Weights of a small mixture-of-experts language model, trained from scratch on English Wikipedia: 16 layers.
Below are experts of layer 3 (counted from 0) of a mixture-of-experts language model. Rows are named router (the router's row for the expert), down (a neuron's output weights, with its number) and show model dimensions 0-255. Each number is 128 + 24 x the weight over its row's rms, rounded and kept within 0 to 255.
After each expert's rows: "comes before" lists some tokens at least twice as common just after its tokens as in all text. This comes from a sample of Wikipedia text that the model never trained on. Tokens count by the router's weight.

# expert 0
router [137 147 180 111 135 101 115 146  97 105 150 151 143 119 107 142 156 181  84 155  92 131  87 146 129 131 130 141 106 138 123 159 122 175 130 108 184 125 116 107 118 171 140 109 149  62 143 153 148 158 141 132 148 118 149 146  93 112 126 147 131 126 159 117 144 144 126 128 120  81 146 134 136 134  85 140  85 159 152 131 109 127 139 125 132 152 101 144 103 112  68  98 152 135 108 131 109 149 121 147 110 124 121 134 109  99 118  96 116 140 150 100 125 119 110 163 167 104 102 140 120 112 117 146 150 185 138 170 137 141 117 109 119 120 113 140 113 152 136 144  73 122 151  99 129 117 144  94  97 143 100 126 107 123 108 113 109  93  93 135 103 141 141 109 122 128  92 114 150 127  69 160 106 121 127 104 185 124 113 134 128  85 107 104 219 114 105 101 154 125 140 164  97 159 142  71 125 132 139  83 132 109 145 124  82 117 131 128  98 134 129 163 132 130 111 110 125 107 105 129  80 144 149  88 142 126 169 134 144 149 114 143 125 153 112  83 114 101 126 145 135 155 100 119 118 151 133  92 132  97 117 142 158 103 134 119]
down0 [128 109 115 142 118  98 128 130 128 112 124 107 127 138 108 148 137 139 128  92 122 148 184 132 115 107 159 157 164  75 112 113 127 127 141 145 144 143 122 166 151 146 175  81 111 127 113 102  69 148 107 159 151 125 160 135 155 155 137 146 120  97 121 125 116 149 151 102 160 151 144  80 138 120 104 126 188 140 146 136 129 129 141 114 143 154  83 176 116 124 106 154 157  96 126 154 157 118  90 110 164 140 126 142 107 110  83 130  80 143 135 132 173 131 100 143 113 118 103 138 141 123 103 161 139 121 142 107 124 126 129 125 126  77 118 109 104 137 133 104 100 186 154 123 150 132 106 133 119 138 103 101 135 154 139 162 110 120 116 112 120 111 131 147 158 129 107 105  89  98 133 102  93 128 170 138  99 107 171 102  75  97  92 116 113 109 109 139 116 144 153 131 121 161 110 117 125 131  63 123 125 118 174 161 143 100 128 111 138 139  84 105  99 167 103 103 152 137 122 138 106 112 147 127 110 111  96  84  89 108 139 149 153 114 158 137 139 153 177 131 167 147 114 199 134  89 150 139 119  96 145 135 136  95 124 134]
down1 [120 108 110 174 120 115 134 104 125 133 105 140 142 142 123 100  72 152  87  81  95 142 168 152 133 107 107 126 150 100  71 103 120 159 150 142  95 165 125 130 169 145 131  95 161 133 133 131 147 119 137 111 158 157 162 127 129 151 147  93 127  98  82 121 131 126 135 117 126  95 115 103 129 166 109  99 127 138 140 138 169 110 106 118 114 143 133 117 125 119 124 146 105 149 160 121 107 122 126 155 116 137 112 141 123 115 166 161 148 159 108 152 160 165 110 171 142 132 145 119 133 122 117 127 142 134 155 104 125  99  86 134 162 135 145 101 150 139 144 113 133 124 114 112 101  91 136 158 172 154 111 113 132 169 108 108 117 116 132 120 124 127 111 137 156 140 119  86 154 117 136 107  86 133 182 112 128 154 154 163 138 111 133 144 147 110  69 109 131 126 165 124 140 142 151 113 116 116 105 130  68 147 141 114 110 143 114 156 136 117 129 103 169  67 112 124 121 158 127 116 168 131 150  83 139 142 129  82  59 156 137 157 123  51  91 116 124 107 119 132 133 155 128 114 133  74 105 123  77 121 166 155 146 134  87 160]
down2 [129 154 125 154 155 149 138 141 133 123 125 147  92 134 112 122 145 165 111 100 131 133 100 149 127 113 102 141 149 133 117 152 149 114 162 160 127 138 128 123 165 124 129 135 189  67 118  91 129 172 101 111 107 146 137 104 125 132 152 101 166 133 128 160 124 124 115 111 113 131 146  89 116 160 157 137 148 112 142 147  83 166 130 112  91  93 112 102 131 136 113  75 108 132 138 124 115 146 121 129 108 137  90 125  94 158 149  86 107 125 101 161 139 134 104 115 164 153  65  91 136 102 138 159  89 177 137 141 127  93  89 138 121 118 103 138 168  94 169 165 125 119 137 135  87 111 142 140 118 164  94 158 121 110 153 147 139 136 102 119  93 102 168 166 151 125 133 108 135 144 112 119 132 128 129 142 129 133 116 177 143  95 155 176 116 131 115  88 147 128 140 167 111 122 167 135 140 114 159 120 125 125 113 107 105 142  99 128 128 115 124  89 132 115 124 140 124  90 120 105 108 186 105  95  95  89 155  79 138 139 119 105 115 113 103 116 113 118 130  97 147 123 116 135 163  88 152 115 146 179 166  49 124 122 109 104]
comes before: " |", " 0", ")", " /", " 1", " ("

# expert 9
router [116 148 152 133 135 152 116 124 134 133 156 142 163 102  92 154  96 135 121 119 162 130 109 126  87 145 121 119 183  80 137  99 139 116  90 111 134 101 104 118 129 160 116 128 112 107 130  95 146 147 120 113 154 118 159 142 102 120 132 115 136 116 147 140 143 142 123 165 125 166 141 139 121 155 113 181  85 126  67 129 131 143 173 142 113 130 145 130  76 125  71 120 182 115  87 121  76 115  88  94 140 121 129 124 140 106 146 129 113 109 140 119 156 100 128 127 146 119 105 131  85 129 112 171 139 129 137 120 151 138 132 118 145  78 137 117  67  96 131 160 109 112 196 131 124  46 142  70 107 108 136 150 145 125 112 131 114 145 124 148 130 122 130 126  99 151 106 123 157 174 116 127 106 123 130 138 130 123 130 141 148 150 100 108 208 128 106 124 125 104 131 184 118 142 140 146 143  97 122 121 115 161 168 139 123 153 109 152  80 126 135 111 181  85 110 102  94 123 127 129  80 136 118  96 112  82 125 143 138 167 152 144 125 148 114 122 138 122 129 107 107 106 127 143 127 159 130 133 155 104 106 152 117 111 117 129]
down0 [147 158 135 149 152 127 132 148 124 110 138 124 124 141 134  99  79 115 111 164 123  97 117 105 136 114 131  94 121 153 129 128 108 115 115 104 142 105 142 110 122 144 119  93  88  91 106 171 158  91 164 113 183 134 108  97 109 105 109 103  87 137 131 134  76 121 146 114 144 133 113 130  99 117 116 137 113 129 130 114 130 161 105 161 139 160 116 145 125 106 111  99 129 128  94 130 141 134 135 126 120 154 136  74 145 137 110 135  98 123 138 109 151 123  68 149 137  97 121 105 108 146 138  84 167 126  91 116 130 124 164 104 156  63 117  73 111 147 137 139 147 114  78  95 137 135 143 139 125 127 129 115 107 189 166 129 135 124 156  78  61 174 109 119 122 102 135 114  66  90 141 124 138 120  92 135 182 116 134 167 116 129 154 142 153 128 141 124 109 142 133 122 105 133  92 135 133  92 131 122  95 164  83 136 144  95 155 153 141 128 151 150 144 182 140  89 148  78 101 106 158 167 149 151 161 170 124  89 133 126 126 150 142  96 126 134 130 138 127 133 110 129 163 104  99 106 146 117 127 161 126 132 113 153 104 138]
down1 [102 153 120  87 150 141 110 122 165  79 156 132 134 102  88 127 107 126 107 129 116 118 109 151 127 133 139 139 120 154 104 104 116 125 136 159 135 137 149 107 109 137  88 145  85  86  96 155 168 150 128 114 143 115  95 119  98 101 134 119 155 135 137 122 140 122 141 129 141 168 127 134  84 101 135 109 104 137 143 160 168 114 125 156 127 138  95 108 104  76  95 101 142 170 126 150  82 139 169 151 123 146 150 108 136 161 125 116 128 134 110 113 161 137 102 104 133 159 109 157 129 138 126 126 114 166 125 119 103 117 115 108 108 167 111 139 119 149 136 112 142 102  99 112 178 115 194 114 120 126 136 191 122 145 130 154 119 130  96  86 141 101 100  85 147 155 128  89 157  89 126  98 156 143 145 131 123 118 147  91 158 132 126 124 149  98 156 134 173  93 101 136 125  83 141  76 135 109 123  94 127 140 132 157 136 101 153 181 130 126 134 153 124 122 161 110 110 105 155 109 138  97 155  92  86 153 119 148 123 119 129 148  98 169 117 188 136 159 145 164 104 141 116 125 157 102  99 153 169 171 110 147 141 138 163 156]
down2 [117 130 112 117 146  99 179 118 158 111 145 138 105  97 176 128 140 157 109  95 163 128 126 147 129 101 178 152 133 101 172 127 129 144 138  96 139 121  94 158 149 138 104  89 152 183 149 114 132 132  98 138 125 127 150 141 151 135  86 129 132 111 103 112 149 134  75 108  98 131 105 134  93 165 120 112 154 151 115 160 146  97 128  87 110 168 136 153 123 152 156 119 138 110 145 122  99 150 100 143 121 138 101 140 142 146 161  85 130 128 114 162 157 137 148 145 157 117 131 140 153 111 159 147 163 151 104 171 142 116 193 130 131 134 153 173 155 123 117 107  93 110 141 143 151 147 100 157 116 102 109  99 107 154 105  96 161 109 119 153 106 125 140 163  93  91 129 113  87 136 113 147 122 114 127  97 108 142  84 126 131 143 113 111 108  79 108 130 111 171 140  67 122 127 122 132 125 123 154 136 141 175 170 148 150 172  90  88 149 124  97 146 134 133 115 138 151 123  87 115 118 151 117 139 131 188 127 104 190 118 125 120 105 155 114 148 141 113 107 163 132 128 125 151 134 117 118 151  80 108 142 174 120 135 115 142]
comes before: " the", " a", " his", " an", " its", " be"

# expert 15
router [118  98 143 137 138 125 109 135 124 115 147  61 153 125 135 126 139 138 100 134 134 139 127 114 121 122 107 120 116 155 165 126 108 123 135  93 138 139 132  60 105 140 137  91 120  61 109 110 133 173 127 162 136  77 144 156  77 106  91 172 125  91 135  95 104 133 149 150 125  73 180 131 149 134 165 174 107 128 125 102  83 118 147 121 118 121  94 129 110 120  97 127 154 120 118 118 103 135 127 124 145 111 141 119  87 111 130 124 168 189 121 103 139 117 104 127 135  87 119 127 118 148 102 144 150 133 149 126 128 123 103 143 101 101 121 143 101 102 145 148 104 122 100 126 134 119  95  90 155 119 161 139  86 124 119 137 122 109 101 111 120 125 129 134 147 106 129 146 175 140  66 151  97 112 109 136  90 102  93 164 129 127 104  93 185 142 119  73 134 112 138 161 106 101 144 118 104 108  92 131 113 129 152 112 115 135 131 177 107 127 133 144 152  73 101 144 157 129 118 151 148 172 138 105 129 113 179 140 111 128  99 125 128 116 108 171 152 140 152 141 131 113  89 136 121 165 147  93 149  86  94 113 155 111 124 131]
down0 [109 137 166  86 127 150 135 110 106 107  80 149 150 108 107 147 103 166 159 100 155 108 114 136 120 125 136 158 124 152 131 159 134 129 139 138  85  98 183 150 110 188 102 138 135  91 126 153 119 125 127 124 139 149 151 112 170  78  89 123 126 141 146  89 149 142  96  93 107 160 126 100 160 169 107 119 173 110  99 129  88 156 152 128 125 118 143 141 119 157 135 106 146 104 129 136 154 143 143  76 127  98 109 171 162 135 119 144 129 137 112 117 137 137  84 123 157 131 117 100 119 124 176 125 133 123 151 135 134 137 119 110 144 142  67 122 125 132  83 166 181 129 144  81 132 107 151 129 111 178  95 125 110  44 120 115 201 131 115 179 103 127 100 136 101 159  90 123 102 104 106 108 152 102 133 108 111 143 147 120 111 122 128 162 127 131 121 127 152 121 127 115 159 173 143 127 135 120 128 111 119  93 157 158 150 143 124 102 145 109 123 167 116 145 110 132 134 135 134  91 122 102 126 126 121 141 128 119  95 104 103 130  85  97 118  99 103 137 146 105 100 122  91 133 104 135  91 141 115 149 133 154 112 101 135 124]
down1 [133 118 122 125 131 131 109 136 124 140 180 117 125 133  99 129 186 127 170 154 130 145 171 149 135 178 130 163 115 154 167  94 131 139 133 130 115 146 125 110 129 109 113 181 104  70 167 121 133  99 143 150 129 121 105 130 113 148 112  95 172 135  91 138 149  98 117 132 164 109 143 158 112  57 117 116 127 142 144 113 117 184 106 136 100 181 188 158 121 103 100 150 116 143 141 156 107 139 111 148 117 127 124 132 143 169 122 113 157 131 125 120 117 100 147 163 108 145 109 119 168 152 157 127 127 138 135  77 143 123 128 110 156 105 150 132  76 105 150 116 118  92 132 118  86 165 140 117 109 105 150 169 153  88 122 133 120 134 134 125 105 132 142 139 124 140 133 183 133  86 136 135 131 155 166 194 103 145 122 132 113 109 170 134 115  91 136 125 132 137 137 171 155 140 128 122 132 110 127 150 120 182 121 114 123 117 175 140 111 118 115 104 154 145 148 156  82 140 131  87 140 137 142 124 167 106 114 146 143 186 107 131 135  79 128 169 121 111  83 132 145 119 146 120 109 179 117 116 135 110 128 156 136 130 159 138]
down2 [139  78 139 143 168 123 115 126 128 154 110 130 105 135 111  84 151 126 153 127 127 127  82 146  69 111 133 149 118 147 105 136 120 117 123 124  67 105  97 131 127 142 121 157 114 120  96 163 163 173 129 184 137 122 136 108  85  83 139 117 101 142 149 140 106 133  85 122 108 100 175 169 128 148 116 103  97 108 151 186 151 119 104 139  97 106 115 125 129 126 109 156  82 133 137  72 129  98 129  98 128 145 141 147 114 165  90 128 105 170 128 154 125 150 108 138 122 141 157 124 118 125 162 114 105 147 117 157 137 125  87 124 140 151 132 126 109 178 129  86 133 213 123 137 146 147 126 164 100 116 169 166 115 172 119 109 125  83 155 127 144 126 136 134 141 130 144 149 109 155 164 171 133 124 132 126 105  93 114 118 143 130 119 134 133 134 129 144 114 119 123 140 107 117  68 120 105 120 123 142 109 124  96  82 127 125 108 141 164  93 134 131 100 132 115 122 140 121 136 108 144 129 116 102 150 114 167 145 146 123 119 157 115 136 112  81  98 144 140  58 117 149 172  87 113 169 131 117 160 132 124 128 156 131 105 100]
comes before: " |", "%", "°", "4", "7", " years"

# expert 13
router [ 96 146 151 122 138 120 129 145 145 122 136  94 137 127 134 123 144 151 162 116 123 143  93 126 111 146 145 139 166  80 117 132 104 119 118 120 157 151 116 127 127 134  99 133 100 143 119  95 132 194 148 149 193 134 149 133  69  90 126 143 108 155 139  77 152 124 114 130 111 135 161 124 137 118 128 190  86 118 126 169  96 157 111 102  97 134 124 145 120 110 139 117 142 117 140 106 111 132 131 142 176 139 128 138 141  84 179  73 137 138  78 115 154 104 103 140 142 145 118 159 115 135 104 168 112 146 133 137 122 144 124 105 111  98 184 108  99 117 119 172 100 111 138 102 111 137 161 108 122 124 127 139 105 135 112 155 125  84  80 122 121 149 100 140 131 118 137 103 142 159  82 126 108 128  95 119 158 104 119 101 137 153 125 113 166 144 131 117 133 168 166 109 121  91 154 108 121 113 106 107  99 101 174 122 139 122 115 142  84 125 137 117 118  89 147 115 127 140 140 143 118 145 102 131 102 126 154 179 123 137 127 125 114 119  98 146 176  95 106  88 122 136  77 117 116 123 131  94 154 163  48 106 130 164 136  89]
down0 [178 139 102 165 116 104 122 122  95 128 175 103 148  84 173 170 169 124 175 106 108 112 127 145 142 144 129 161 134 128 137 122 139 120 122 136 109 103 133 102 142 130 165 116 129 127 173 102 114 133 190 105 120 106 152 109  90 122 121 133  83 136 181  76 119 151 124 110 114  96 156 180 136 139 115 110 146 147 140  71  91 133 169 112 111 178 140 112 111 147 142 116 133 109  96 153 114 140 168 146  73 134 121  87 163 100 141 133 125  87 180 117 106 157 113 147 129 116 111  99 167 115 142 153 104 139 117 136 132 117 162  83 141 157 127 110 143 158 124 132 142 175 109 133 129 116  82 152 137 145 142  80 106 130 134 143 162 140 103 119 118 112 101 100 112 181 178 110 119  99 174 122 157 126 149 128 143 104 120 108 124 144 155 106 124 152 127 107 142 127 143 110 129 131 125 133 116 165 148 123 116 148 179 117 126 116 161 156 116 145 104 119 122 112 130 127  99 149 107 127 110 122 168 115 162 143 165  94 103 156 159 118 106 135 116 109 134 115 143 110  92 113 147 153  89 142 125  87 107 168 129 119 130 129 155 139]
down1 [170 160 171 125 122 144 154 123  98 115 142  80 174 155 142 145 121 152 104 147 164 130 129 184  91  90 126 129 145 109 133 115 109 184 115 142 148 128 101 123 116 153 113 134 114 160 126 116 115 103 111  91 109 142 163 162 124 177 168 109 129 120  87 112 104  99 119 158 106 147  96 115 159  95 125 110 135 135 156 167 161 179 143 112 107 178 149  84 141 181 154 134 130 109 134 159 139 154  98 133 109 116 146 115  80 159 157 155 207 184 156 129 150 113 135 112 121 146 133 129 112 138  97 121 108 136 148 115 113 119 120 126 130 134 106 149 104 129 123 129 130 111 113 140 134 168 135 112 114 108 119 111 128 132 125 116 128  94 158 175  98 155 122 152 113  96 147  85 134 129 115 129 145 148 121 105 134 176 130 129 127 134 143 148 166 102 114 127 120 110 154 118 132 140 112 148 131 135 143 144 159 109 178 120  97 127  75 111 115 138 121 153 151 131 119  91 128 147 151  91 105 154 113 147 100 110 160 130 119 167  85 119 141 160 100 133  78 113  95 119 110 163 150 109 169 131 120 100  85 128 150 139 131 168 145 117]
down2 [150 135 145 126  77 138 120 157 117 157 153 120 100 132 143 104 101 100 142 132 177 139 120 102 104 148 150  63 114 128 178 112 142 124 118  98 100 105 110 160 131 115  90 118 102 154  94 157 126 155 170 147 130  96 126 130 143 156 161 147 156 126 161 142 139 135 127 131 149 118  80 150 127 145 141 110 103  99 115 115 116 138 143 101 105 108 147  92 120 109  99 140 109 131 107 147 141 145 155 141 159  80 147  68  93 136 133  99 132 141 117 157  70 137 134 179 149 137 184 130  95 147 162  89 120  85 122 131 122 107 121 106 127 137  77 113  93 102 107 114 165 113 143 101 175 167 113 113 141 109 142 126 116 153 150  95 170 121 132 130 132 162 132 116 127  94 133 119 131 115 124 132 111 147 140 106 104 132 133  74 124 104 132 148 117 148 176  76 166 129 116 140 111  86 147  93 168 104 132 109 120 118 109 122 144 115 134 116 134 113 108 138 161 187 136 155  92 100 103 101 109  97 183 116 142 161 133 162  96 148 137 134 139 148 127 121 133 135 143 123  95 144 123 100 108 135 120 117 128 163 143  98 133  85 105 107]
comes before: "\n", "|", "The", "==", "In", "="

# expert 2
router [107 129 137 111 130 112 123 141 125 120 121 129 174  72  87 146 100 149 122 134 138 126  79 123 145 142 134 138 153 102 142 121 155 120 143  90 165 126 119 107  85 130 128  95 141 127 114 112 174 140 124 140 113  82 183 151  98 132 137 104 115 102 146  98 170 123 150  85 157 120 116 106 127 175 105 196 116 165 142 145 127 127 139 105 122 144 142 158 115  99 131 159 144 123 100 131 100 134 121 150 145 126 128 151 136 123 138  66 143 139 119 116 118 107 111 149 128  94  93 159  99 119 116 120 151 140 138 120 110 134  99 137 122  87 112 127 103 133 107 151 133 101 121 152 182 111 138 128 163 133 145 144  87 121 126 124 138 111 102 118 140 114 156  85 125 113  95 121 176 140 105 137  83 117 110 111 114 113 163 118 156 156 105 119 181 137 112  90 132  80 120 118 126 105 156 113 162 115 106 104 135 132 144  89  94 134 156 165  96 191 175 107 171 103 105 156  88 117  81 153 126 148 127  98  92 100 181 118 129 154 125 153 144 144 117 146 136 122 117 106  69 133 103 163 150 152 114 130 132 134 128 113 143 147 125  81]
down0 [ 91 118 125 151 143 106 144 157 114 122 141 121 128 165 100 107  92 126 114 121 147 136 152 147 165 141 149 135 105 128  94 118 107 126  94 137 133 116 163 127 142 128 156 130 136 104 144 105 126 127 154 152 104 126 142 116 123 123 143 112 153  99 142 143 117 127 149 138 134 148 156 117 146 118 135 147 147 159 142 135 154 134 114 144 120  85 130 170 131 162 108 131 128 139 151 124 132 130 127 163 160 127 149 118 136 125 127 110 112 151  74 174 108  93 136 125 142 161 117  82 164 124  89 150 165  90 107 142 157 140 115 143 131 189 105 135  78 172 182  75 161 152 147 151  95 123 138 109 120 155 127 148 151 132 136 161 156 109 134 133 150 141 105 132 130 122 120 109 136 112 131 122 126 137 135  79 138 154 105  91 150  73 172 142 148 113  75 113  86  90 133 142 135 164 140 108 117 151 125 143 107 113 145 176 149 143 125  90 165 104 132 151 134 116  88 139 125 101  93 133 159 137 200 174 134 123 145  99 118 147 143 144 119 166 126 193  70 130 146 120 119 123 117 123 157 144 161  67 155 160 164  92 144 120 101 168]
down1 [130 115 153 175 104 102 131  99 114 120 142 150 103 128 131 123 114 121 128 130 132 160 121 164 111 122 146 123 102 143 163 160 115 137 185 141 105 140 165 172 155 147 140 144 134 116 103 118 159 120 117 109 110 141 104 130 135 141 129 116 117 130  98 126 117 152 123 126 107 130 128 127 141 101  99 104 114 102 113 126 113 108 110 149  91 110 132 129 128  82 145 109 117 144 145  94 125 146 158 148 142 155 164 129 135 162 127 142 110 101 157 174  89 135 121 123 169 100 152  66  61 131 129 117 135 151 146 137 129 172  96 120 126 102 170 112 152 134 153 137  82  68 152 134  92 120 133 137 119 111 130 157 131  73 171 178 141 142 137 147 117 152 167  67 148 111  73 155  83 124  78 122 130 126 137 138 125  95 116 135 135 111 138 122 133 151 177 131 147 126 117 141 146 105 125  95 126 171  98 156  98  92 202 107  87 135 180 160 130 162 128 123 108 150 127 115 142 148 113 116  68 147 116 130 153 150 105 127  71 133 121 147 114 126 114 148 116 134 106 120  87 159 127 131 130 127 155 143  97 132 163 124 122 102 131 117]
down2 [149 145 131 184 119  89 140 118 130 110 137 129 117 130 131 129 126 107 125 150 169  56 188  72 116 150 113 148 135 101  99 150 180 109 116 136 139  97 140 143 132 114 150 110 149 151 115 134 143 146 134 132 175 133 138 132 147 136 123 132 166  94 128 123  94 102  72 130  94 101 128  94 139 119 123 166 106 145 106 113 102 135 151  67 150 130  53 147 105 104 139 123 142 122  97 124 103 138 155 123 130 157 119 132 148 182 106 135 142 160 120 104  91 165  94 179  85  86 147 120 130 153 116 109 137 117 134 122 110 120 105 134 130 130 150 110 137 165 110 125 117 154 141 122 123 126 163 105 139 137 120 105 138  85 130 140 119 134 125  88 115  98 129 120 161 112 109 120  96 140 176 100 166 152 150 157 133 129  99 138  87 134 128 144 122 153 151 104 171 173 126 155 140 148 128 111 140 150 173 121 125 125 120 169 138  81 133 106 123 110 150 133 129 128 142 131 118 110 115  89 112 111 142 120 122 128 115 116 108 132 142  92  95 131 135  69 148  93 108 158 146  97 103 144 129 147 117 186 114  80 180  94 129 122 145 127]
comes before: "\n", " The", " He", " In", " and", " It"

# expert 3
router [125 148 163 116 146 107 118 128 116 108 126  87 154 118 130 126 129 174  98 116 134 156  94 126 112 117 142 121 155 108 109 133 119 104 136  70  88  97  67 106 107 112 104 109 116 115  96 120 200 184 127 108 160 114 157 151 100 112 118  84 123 120 140 108 122 179 129 166 129 127 135 144 124 139 119 181 107 106 118 139 100 128 148 121 110 159  93 138  72 125 123 140 175  93 135  96 109 124 102 139 115 115 104  78 116  94 141 106 141 124 101 148 136 113 101 142 147 117 104 109 132 110  98 155 125 159 153 152 130 141  84 118 133  84 156  88 126 127 166 150 105 150 135 101 135  95 121 105 168 130 136 135  79 121  94 121 141 104  91 143 136 136  96 155 107 100  98 122 145 180  61 139 113 109 122 118 142  94 144 131 107 139 130 119 173 160 125 102 181 147 157 123 101 155 131 107 140 121 113 108 129 123 156 124 114 123 149 129  72 125 164 161 119  93 144 130 123 152 113 134 155 117 137 125 114  99 139 132 139 135 110 122 133 176 132 132  74  81 139 103 140 147 110 123 137 135 110  90 156 128  94 118 136 129 106 148]
down0 [143 160  90 127  91 122 110 120 131 174 105 114 171 141 154 144 181 115 165  94 140 104 104  97 141 154 145 106 132 124 145 138 135 111 114 111 149 134 130 159 107 106 133  94 166 110 134 136 105  92 137 125 109 118 126 177 160 113 110 130 147  87  82 146  88 119 120 153  75 158 121 126 103 111 163 129 127 121 127 141 125 155 130  85 138 146  99 138 134  99 156 117 109  67  99  91 119 187 111 119 184 111 104 129 106  73 146  95 132 123 142 124 135 149 115 116 154 163 115 114 138  87 120 132 121 157 127 117 123 119 105 130 129 102 123 147 160 154 127 105 136 110 109 130 131 120 101 115 112 118 149 155 149 125 103 127 127 102 123 140 152 152 115  98 162  87  89 164 161 112 142 155 143 137 117 150 133  61 107 160 115 164 174 126 107 116 155 111 157 141 129 134 112 109 137 194  88 182 150 152 148 126 114 149 153 162 171 134 138 109 144 131 122 119 111 145 126 121 150 180 149 101 153 112 168 120 128 118 160 156 113 140 129 125 122 133 137 114 174  94 156 158 133 130 145 112 148 109 143 110 138 132 154  75 132  90]
down1 [123 119 117 111 150 125 128 130 153 141 111 136 144 112 144  92 131  85 106 182 101 146 132 135 163 115 159 166 103 157 141 127 131 177 128 139  94 145  94 148 118 107 137 136 194 136 126 196 117 150 112 118 143 131 122 136 130 124 103  87 105 142 117 144 116  88 154 161 121 133 126  87 166 111 111 106 141 113 122 121 169 115 109 125 107 108 168 112 130 129 113 104 135 158  79 136 117 114 140 130 125 130 145 103 129 107 126 100 115 155 129 127 124 139 133 126 169 116 114 124 111 145 127 144 148 105  80 159 131 124 132 159 106 129  74 173 131 194 110 121 162 105 108 157 180 131 109 159 121 171 122 129 138 146  97 125 108 149 141 155 129 141 136 102 157 138 147 126 108  94  98 147 127 159 173  84  89 102 128 125 126 140 125  97 116 124 126 135 150 139 163 160 170 135 106 163 109 192 109 131 120 150 147 158 148 124  99 135 151 144 127 137 119 106 159 143 115 128  69 173 122  81 121 148 119 120  74 165  82 111 117 133 143 132 129 172 173 121 158 119 113 113 111 117 123 121 116 140 137 136 138 151 159 126  97  54]
down2 [148  96  82 144 108 106 113 130 128  99 148 161 105  97  92 160 157 120 159 174 148 139 148  99 144 141 129 148 146 144 129 143 108 152 138 126 126 132 183  91  92  88 136 106 141 113 125 105 159 134 118 102 170 116 152 114  98 103 148 103 123 159 130  97 106 128 157 148 120 161 122 116 131 132 117 169 130 129  98 122 112  98 118 158 123 110  90 114  88 130 139 135 129 118 115 120 128 144 121 125 146  88 104 157 144 193 146 133 149 154 125 104 139 148 134  94 170 159 122 139 103 152 122 118 132 159 139 129 165 151 156 130 141 143  79 155 119 148 117 127 137 144 110  95 111 118 110 144 115 173 121 136 149 146 187 124 117 147 123 167 119 118 128 154 131 126 150  84 100 106 145 120 113  86 138 121 117 131 117 142  74 126  77 108 105 136 155  94 145 157 140 106 159 105 168 102 102 119 135 152 172 120 109 130 139 166 125 143 108 127 142 131 159  81  84  80 158  90 122 110 122 146 140 131 128 149 141 112 182 144  95 157  97 151 138 130 151  77 142  80 104  71 130  94 181 137 141 119 111 141  96 130 125 144 126  88]
comes before: "\n", "-", "|", " ", " 0", " 1"

# expert 1
router [112 104 150 124 128 137 127 124 154  92 132  88 140 148 154 190 120 168 141 189 124 146  88  92 140 131 144 144 144  75 116 142 100 181 107 127 150 105 142 104 137 149 101 120 122 129 144 100 154 151 118 136 140 117 175 131 147 127 104 141 152 120 145 106 124 139 115 115 124 105 126 140 129 147 103 138 133 113 140 126 136 149 139  98 153 195 119 147  78 153 139 105 189 112  98 116 155 180 117 164 126 141 119 137 149 127 152 121  89 153 129 153 167  93 140 137 134 123 104  94 125 104 116 163 166 154 166 154 130 119 111 142 143  86 137 137  87  95 155 193  62  78 168 121 113  65 165  99 111 133 129 122 134 119 133 111  99 117 104 136 116 131 108 102 142 135 130 119 182 160 107 164 103 133 126 104 129 147 121 113 130 149  99  95 157 149 153 125 137 117 132 148 120 129 159  92  91 119 113  92  98 108 156 158 105 114 134 131  99 163 124 143 116 100 136 106 132 135 116 143 115 109 155 115 109 114 168 119 148 161  99 148 148 167  95 114 132 112 125 157 134 116  98 132 136 159 134 103 143  92 120 122 139 161 142 118]
down0 [140 136 126 139 207 132 131 158 108 139  79 140 148 145 131  88 181 146 121 120 131 142 113 143 101 125 106  99 132 145 127 116  93 114 135 147 142 114 119 168 125  94 126  96 145 135 117 128 135 153 142 151 159  94 150 135 145 143 138 118 132 158 116 170  98 149 118 179 143 106 159 120 137 185 155 109 127 153 102 142 158 105 153 114 145 108 142 106 118 113 138 130  93 185 126 138 121 113 130  89 144 133 140 143 130 132  66 121 111 148  96 130  63 105 138 153 129 170  86 128 166 134 153 133 118 137 103 106  89 131 131 112 135 152 137 141 101 129 164 100 125 171 119  96 166 176 125 130 146 110 120 151 127 105 109 107 125 131 105 166 112 106 120 106 101 105 156 120 129  85 116 147 127 137 126  90 125 118 110 154 131  81 100 130 118 125 120  91 133 143  89 174 151 107 125 103 124  80 113 131 126 159 133 107 173 147 158  96 120 144  94 151 102 109 123  86  98 120 161  86  66 141 145 112 112 123 140 118 106 134 174  95 158 154 126 141  97 142 154 111 171 124 111 108 111 119 127 157 133 164 104 147 119 110 165 115]
down1 [156  93 175 105 138  99 182 136 123 141 133 159 141 118 133 127 165 133 144 146  79 158 129 132 153 131 135 142 108 104 130 120 178 136 115 148 137  69 178  83 108 111 124 172 152 109 138 108  95 160 134 120 121 154 141 127 103 124 135 123 137 160 147 100 157 143 145 137  74 106 148 105 122 157 132 132 108 107 110 119 164 140 124 139 125 156 139 136 140 167  90 148 133 134 178 127 156 153 103 152 116 142 132 123 110 164 124 154 119 142 128 132 136 115 136 146 129  82 151 164 149 151 119 153 131 151 119 103 155 125 149 153 147 117 169  86 143  95 112 145 126  78 117 104 111  99 120 141 119 127  78 148 141  86 143  72 131 131 112 134 116 120 124 165 184 134 129 141 115 134 123 137 113 113 120  99 151 137 122 115 128 197 105  77 137 131 162 107 140 162 136 102 132 147 104 108 133  84 102 125  87 120 148 153 133 124 135 129  91 198 124 119 107 102 153 111 150 170 127 150 103 112 136 162 150 162 130 105 127 105  83 118 156 120 133  76  99 101 184 144 124 122 147 147 144  85  98 109 144 108 143 114 124 118 126 153]
down2 [100 119 113 130 121 169 137 115  87  76 155 116 134 149 156 174 101 131 101  91 120 176 127 149  70 106 145 140 119 158 134 138 159 139 129  94 129  73 150  99 139 121 155 177 158 134 152 134 169 119 142 173 127 106 146  95 120 139  95 171 118 156 114 126  80 123 144 110 137 133 128 152 132 114 146 112 122 119 162 108 147 101 150 145 138 141 107 156  98 125 140 148 145 134 149 108 147 129 100 119 105 112 100 153 134 128 136 124 168  89 174 150 161 141 110  99 144  88 123 120 130 137 125 143 110 186 151 117 115 121 113 138  92 107 140 109 168 189 154  83 146 112 152 115 129 117 143 152 118 128 100  98 115 103 132 134 155  94 103 119 112 107 156 145 127 100 127 145 128 138 120 138 132 131 144 147  90 112 145 159 165  94 114 121 133 144 147 138 139 131 137 119 107 102 161 117 101 116  95  94  96 140 194 180 146 173 119 147 113 115 123 206 123 104 138 113 137 116 125 150 131 181 136 131 117 154 112 161  82 144 150 118 119 100 122 114 111 133 128  75 121 112 145 139 145 155 150 141 136 129 100  80 119 139 130  96]
comes before: " the", " a", " to", " in", " as", " by"